Weights of a small mixture-of-experts language model, trained from scratch on English Wikipedia: 2 picks a token.
Below are experts of layer 8 (counted from 0) of a mixture-of-experts language model. Rows are named router (the router's row for the expert), up (a neuron's input weights, with its number), down (a neuron's output weights, with its number) and show model dimensions 0-159. Each number is 500 + 25 x the weight over its row's rms, rounded and kept within 0 to 999. Numbers have three digits each.
Before each expert's rows: a language model's description of what the expert responds to; "mostly gets" lists some tokens that are sent to it at least half of the time. This comes from a sample of Wikipedia text that the model never trained on.

# expert 36
What it handles: Section heading markers
mostly gets: "==", "===", " ==", " ===", "====", "==See also=="
router:476428479483470492475477521489520514515497523525519509525523480487507466500519487486462510520499527517506532536549493481488533487542500495526506485486491495519517484530509499481535487480472464488492529511497448516499532503468480512475514473466520569508457479467535463471502469481503476498448527496468467509522498552501552483530460480517486484501472481490477526506507534482526524494509527517460470514535503443470464533480472493527495527502499472469519531485493485473528517500535471
up1:481525498511530519547519493533514488523499509503428488525529511514517503489467544417513524478515558483494500505512487511498472494480532489432518502553533510466477519470491515532473519505512503531510493476475507473466523508499493517543480538521538511478511495499466526507496481475483500545491461458494485441472437475486498460487473493477519515494550486517475492502517467530524473522521474526495493481530541512511493495501515457494480497513504486502504505522511514452514483505515486
down1:495503517515527509427488460474507503460466485475489469488464517494566542498509523521530476496497480507462496480474521471484487499491520490493494459534544511491499494508491500483539489527483542499465482525518488465521476498498478516502518495495526488452488523515537497513504479508511505530533480518485507438473512486457490477479478547494533470513503514530525490482474476518469464485458485481524476545513508534531520473563486526463479522521522526488482514444512539495539481516496471
up2:500452469472477534488482474492544513475561469483443467495515515519509519483498510474493506514522524502506514476455504546496454475510493519483525497480507468520490485465491532474509546523555489504510531506485500525522515481491500472512494498497521552491455499473453530489469475452461485502490505455506498507504455530515506494562460515475540547516501476504493482475490486484528512519494478495473501527485524470524474512493571516489496473454485493507488532540532515479493487493500486
down2:530522515549505488498531453474501516510508471498501525523445554515526515473519544513550465460495465498448481467475525489485487539489521492476447506534488503522520491499474482480489527488510552509506493547516491506490483514492488555505529523515477459499509485562510490517477461487503540501525521513441522471536496510468469534482499505478483511491491499482490496498495532477474514524509474468495485496531506513533527474557498482491489476475505512482490490457536548507509486548509505
up3:543479502527488466448528504495518538516497490501464519531552524486508529487518495516476446510499493477499540509532494513500514503530507511527527479507497469517473494502526488488489499495488453504444528494520507461497497575505525530520486504475471483487494554519495486453530512509498484519515479500498527511520526481539496474490517479545493471464496525454491488495452489526539494493479495479516499460497463480524512496491519495487463562468503458511566495481468478488504565526497496
down3:505523468490480530499488516501513511536453473505477497520502497491543470491480507499517484457474527505544521509489510512508461441545470496484458482481471442476504526508521526465440479472469540532526460528496468482514520490497482496504472559492477517521495453472475467488521542548491485547507488474534439492509508499473487501518541469510515508466517458508505494480500512505500504510482464506496488488469518529488470487468493438505504489490533491497516505487520486459541508482506479
up4:503509492521469486503483489483466514510494525490505503518482506536484488465523504525457501523477474500509514491494493498454529497516491510481534491481490455479462496505486451538470494489524494518495480460513533507512487487435516547478471444481507534499498472441471520531550495501514473473510510505516464467569503493495479510488496478519472518509525445505474525518509455493481458465484547518536504513462453487491510546468514508471482515520501527524457460464522501512483511510468470
down4:479496523489519529507446516526528499530504491519524530474505483475497467477528490502479520495555479491523531514506527516513485524525495458515529570440490489538516542499516538458506482506454460510539550525484496501510479527477514478475462474489529500479499503493510475486505491504527481530476501475500502530503546534538511500502511492532493549467513474445518512486489475478461481474516521514520506497462494505474470536474455443511524481495464504500498469472502489533534501507469479
up5:525476497522433504478495497502532510516481515504548469520508507477522526460554500482502525504517489484502546499479473509478526503471476494515458455482483506490510501499523478551495496477485542479533489504503488516467515478496480538485502488490518530526542507487513505465530578505526490524510510475492534490473494507484490499517546494483497497509490482488447454528484487484483503499513543503474494512528497517471479516503483496530516528468520543515512476564540506581501460443499507
down5:472531504552492481458480494509524495488467485530502468450502473527532449502506491517437540476476501494515528500490509492513542518492515453517470517469477498484494512485471519478533536480518477486520485530486483487456520493509524533500507508492492511513483450458551485471471487503482485484504496502494524508483507554538531493497510461500474496467521489504523460489494557523550471486455456514517497441495482499528514510535443468546520502504521497499517493501528478503502455498487517
up6:502543501477451463458466522505464544513485524473483505484517471463487482478489473487504476469467443502498501544516530494468494474478548526528531526461499489502496473509458512520509539464531506491470515499478504502483514492515534508540488503472526462509475514494473514501507503518480486530485472478478485483502544509511521522497519511513459532514502520558536504510462485506495493524530521483472476500488513470477516516484461513487529515482514527507536447521493477459523592515516499
down6:474469462513538510518473538491514512549500498499500482493491510457459511499491455479503536523489524506519519477494515482522484485527461459481500488513484468469506514492504530507488515455477509514528504520446505563507500465437510485467494502472513531504499510507516479432461459510476484511451507509521486485478543533512529518488505500525515505520485432473506494510462517511486466515504504504490489505447509502498502546437477469512519518515508483506521453496487470489531540493496448
up7:513506518495476502484489495494515541494518483487498544508479534526471515505523498458500494533511505510474499481535462484447517510477549528522505544495487508488478493485506523494506500532496482509448484489491492494498527536488488543478491522473531470474500530533505493466494486518509472454504502519478471496500520552497535471541460498531501517577498510503487500456543481482478498473504487482508498506530559487535566491545478479504490488490413524495487492527480521487514465467536511
down7:499516437481487488483459498482521534503520451542501529570483497445526479497482475503498498491478514505491493497512527538549501483502511481457482483471466454497462557499492505547494531535509541470514472535508517482480496487504518510485508545459504483490530510491451470502456491484523528545525518493487510524564525492479469467505498479510528475517493438487510481466507512478527495529498506524514506477493483516495494507492485456533479460511510471472513483480522517507530498511518478
up8:503550529502482482552565509503508508518508530475469499535458534532487496560506523540493489538483515499506507486547475523405534469513525493456468496487497491461464488532529502536502467473479513537494498515528461499522515521506520520506508499477490476452484498522506516492538560508479449476492508436508486494527491500490473442497485477512540486467514486499517507529502491489511492476477519509485498481515508521477500471486509524470545528487494511508502521486509489474501486501509487
down8:511498463488525492546442530486507512487517465491507483526503483477488517509467459494487447481460506512520524498513497514481492512562494518528495547504518523481500538502484560467535473540477453496493548501470467509513494491471540487498473503454537513458486501489505463505453445532527502530489497470507467483478511519490518503478517484496534483489456460485520487503449506502513491491498510497536513521475516471448461492444476483509517498513495477498521470512507514527514448506480481
up9:535486524496484503503530499492501550579472492471475527487480489508512529514514505568509469485481459469483550487520521534478512514481476539490463487506495555494502488534493509519482479440459528533525459507473477519504491486454477469498489468506510491498496495470502537488508489485478474489497493552517460508497438518485457491477501487512505475530516508480459508520520523527489491484511517470492487508543522500504533504509464509455526544465504527512496511488493503506519436521498470
down9:483456487521475485522464531515527442454516501496513526533487479517538508576475458508505475446484501527491500487473464491473495506526576547496491461532541515453484509528500519515541508501465488491473509477459459512502519504466502515459508511500521491483489500529511503464477498482496477469516497483497487484472492484474506497531528511520503507480470503455475511507503537510471533524488501488521453481482500456472489437471513513529519493492492494525464497500478503501512448491520483
up10:523497477467453506460519570485499498530484461490491523495506525521492517486477497495488454492470549494504502523448499469538492474472535553519493438521447500515467514532552517497527499531519487528494511543552484515538543474485503508505502483555535473512502487487449504498518475499527499481508497462488506496502516498515497496522516535496506486499490491492505485490550483453565552509473496526467511512479486534509506515501524504519510481531514505506503526467478483508496464487462506
down10:524481500494547486504499523505489515527488522525513541557534496492495543512483496522449488509499525483517516512506451487508490531520526478500453490488455472495442538486480519499504494525486493467509531526532487487489481529521545497519487524473460541484507485512488507520505500473525549538571462510501475491483482517501465494514492528490494482524518501512550477508522558473501475476534505489521490505520455496522498520508489535463512502552516466474531499477551490520542468513546507
up11:484484484528509465505484516537479462507535482530534517511490487491456508501497512507488489500522464472533531523475521527446501508521539515560526498508503504503496477536479523493509468517544498488497515514471505462528497496488488488528500508574476526525512509508507512486526504506502475466476494516511485498505473521498527488503542427489505534500520511482467520493464510505532491484489526534503501499416532509457476565507495503522510535518514522465459484534549491501518523438515492
down11:463452504487491534519466522507523521502482505522495454502493491485519491478526497502442531498536502492505524514506530511527519513552441436508503499488510478514502530481464530461494531501514477497498527516438528504456546475485485528483492499485485487498475418486491502447496481503546488506488482471435507502481554527486478521501461516478488481510531475504505510541499516484514491498486480520493529505511487472514479529498465468540478514499484470505508487544453509509521518468493486
up12:481477530497487518518469512528440493496507513500481501533542460528505466472475491512539485567482519492527531520559494519483502514532504500497502511462472495498511491481493509514536530480478548486465497475497467496510496561517529450544478492493527495502473541490465498532500477477509445513467481471511513504498530524501472479505500473509493509523472500508545471496502504480474487500490532555524527477499474476522528536447519493463485537528481513509541489509525505495488570505510490
down12:500528507529510479551481517475492515545487466494494486528491476486522481482509493531498462498503468466505485469451513501548494495526464453478471490495429454493497559539509514494507493488505533498488488514492515511525479488474519466488521544504489505483493499519513443544510498546487509502536531547532494516526530476503470472521515482547530520481509508486475491493485513518535506498479453492553523489446463513512518515504479508574495483489503507531528481461518475485482504505472502
up13:430503497511473521496494522505465513523493550491496536495475508475512508499533481550516477512458454480517473515521497465495494471501487504491475504487516474515495469487498421500481519466514515485488476492504468433519474524474530537494506493481476512443541496484530515472482564509488478494517519453452442475517500511491524513551468474475494486481488512512490509517516494517497496440548554464495489521501500519506524500464489525524519507492497490533465484492498491486523520513503492
down13:471503506467483507444456491494552512500513495531515556501497489438515441498514506487476551507503527461471533481499501506521475538518509522539513538487477495498531525528508496536554534506472439485494494534500492494519557507452483491477503505508490483495517477487495456458484471499469484498487539464510499495507575524483464511498509518488503500506487469501523497495503516492520503472525481525496479479476471491514484498463464501519464499508493477472491494483466501499556486544510544
up14:482488510483470497541514482527491516523482479462552501531495497535537465521460475514474487473509552511465453479493552505560472517506540509512524500490495495488514510511507483476500542534526560523523493490495498509500569445535497507515529538527525504487520461541484512519491509504437515502526530519498491498492485477493518516521517487487484504512465506506515522466503511465489528531490511561498520475548489504502515531514513490541510493503453489522502489497526494529533519444499516
down14:504466491475546509473485483498477463497498507531516480462508470462524485487480455504490516449528503516494454482504506503522481462438483518517516441513491488520543534481505496504514493530547507528509492566492517538522519484492491483495524535475532536481557444514519508533469481490490498476520516478520516509445515527547504477513526528486529484490500502466547510459509560482491507478494517545484472488485485505477499486508486520524518485513502467482503500513526529500480477549495484
up15:504447477521510519516514541527517521491495513495519534474520499449452524481539509521513483517470526553503496504521455503513510520538552473536499520503544496505519503513462490492501435523444456503528469490513530461516477500525530488469486537469451522481502474490521492507500473486519549464520494531511530510499532475489484489545493470516496485466534499513530517474508526506483476500487521524499521490487497482487489509480514484497509464490469555494519492520491497473483560453460521
down15:496507510523456495497468531477552531536477504511497497458492491476549524515477507497493497534474495510521504455486450472443455497519468481493490522485474468542501513508506512532494477500481526497516507481498473492475511497534449522540494497461497499513520470496489506514500530526512548475517491540461448482463516509486516499539496507497501448530510517488535458530524521483522467494520470491497470513471559458531511520462530509513501500506484482505489542446471510456457507484490513
up16:506485492509506495487530523515522527524543480457489528474479476526512525520531503571496485531489526527506543482525489479468495499535527520516459520480457532492495501518502495516503497478468481508483504470472490517515510469477493528525515521481498493437480502469488477493479526502511478483465543452496517497505496471527487544524471526487511470526495512511444506528497475499505466506545556454488491494481484500509558466517535486470507511480422497486533504527456509459493504521490527
down16:463493510532492499511510543552489510487520480465517518510550490520524510540509504479498508466471498523461459477505471505524489537556494478510452494466504506457469514512486514563478493510520522483522456502466493488491509541524493467526520489496536514469512492494486461472512506518541516489493501493489479494515486492474478504454512484487522471511505439489497522498479527492517495482503538506495437477478501515452511453466538443465513472503474473517468493471540511497527449485490488
up17:473460509512479518478541457530502477539496515524506505535527488516522485504522491497479475522506473571476518478516496511457509468510491520528490508469498496481453472536527495537474515506481526507443513472511485514495478470439523523517563557540510502507474499522460483537539517481520443501513457493536499551519530528486517505516528492526480546523497504485481473471507498509503509499447499515497543505530471477475538510481487484508498479500498526518532506488499528476489513504532488
down17:481471484497491516495454491500501478539478527511504521581498465477438460513506491514466427498530499496517505510492526530550499464523475499491527507485467474504478532508504513499471487491515497491489481499455493525475525528490543480492504495454502542483499448536505486501487514511499503503494543466546527476477497480547494470563526467508480525445508477468513466515480528469455490519498496533503480489507515500481475494502495464529507481477470526532492508505545485478517509491485475
up18:547490505474470496492497550500560495501484438475554505513525468512489498481533498514504489525524498488487472532478526489513529506508504522487453494542508519491478523480486541502548494477504513477499465497465479482525523488519483501528499527543546525532532512536519502459529505512502460510458512462495514557538456518473502519490535479490509462496494490505502453528511509482557498503534508523487509539508546509525493494514522490538517457528480526522492533504523462503477483542502514
down18:482530497504550517517503500510467487532511515515501507534502491516548507496468514506484525488511520482496506507486503479543486481479496501508503508477531502520458557483514501530513524543535516480508502538505543498469515527505561546523494486454533501457500514490486471506486509518511524542539493487513501543524539523476471504465480566482491474541462506497528477498475490468505531513468534517479502456523466485522498482506502433494518488522533502486492479487488483542493412488482512
up19:496482470470493525509499523511506498510481526477527480524446495489484468518501498510515484513549459490477503502495565460500518473517432491451482492540485492545529495464490525531499513483513540503519522523487493502510529483460495547508496475530518497515493537514570506498501492506529495502489483514521461492533467513509456485516520509513510488552502477504467474529489493467520532480512546451460495520478518537483511493489487485475489536513504518518517534524529566549486471480519523
down19:501470490538493507461506476507537471499516512524513532499463524503497489503448491523472505482505495552518500511461502466491507500523509544477504540479526461519530495470518493467498509523524461439480495531529441493494502468526508518500484530503483516479482508496495509448475511483497512502557513493500472520472482495504463485513481518546476466512443496521515515457499511467508528533485515505474485461480516490484501491487471449524489459524598533514466497472523478506497475507504489
up20:512530476497473465476495488495524466501522510515558497481514534525466569501476511447474471466507495532492492509539474505432538481539497476490473467525515479491471519507523484531489503433484458513493510494509511450496491486508552518515484523487476507505499482489529547535538502542491519493462475535497498495502482483528497492527521467500522489434494506520497526490525498467474508501474469478517536546502476504542491496503541470503501524474526493493482502474497493470513545476496514
down20:500539466502483549513502473498562523524481534503467483473474492494480515438447566487507511482482479490502500485518464508462497500458506513529512499490437552502498486466482476508477469504490494509450517475506478553478527489501514510561500489518478507515491484483499518494472472497466525469498498449507529521514493513498499459492494493496497509542529521508512510473489511503452491494493487469534461500458467454483465505486500487505515477500538538478493518505502449437485501495502490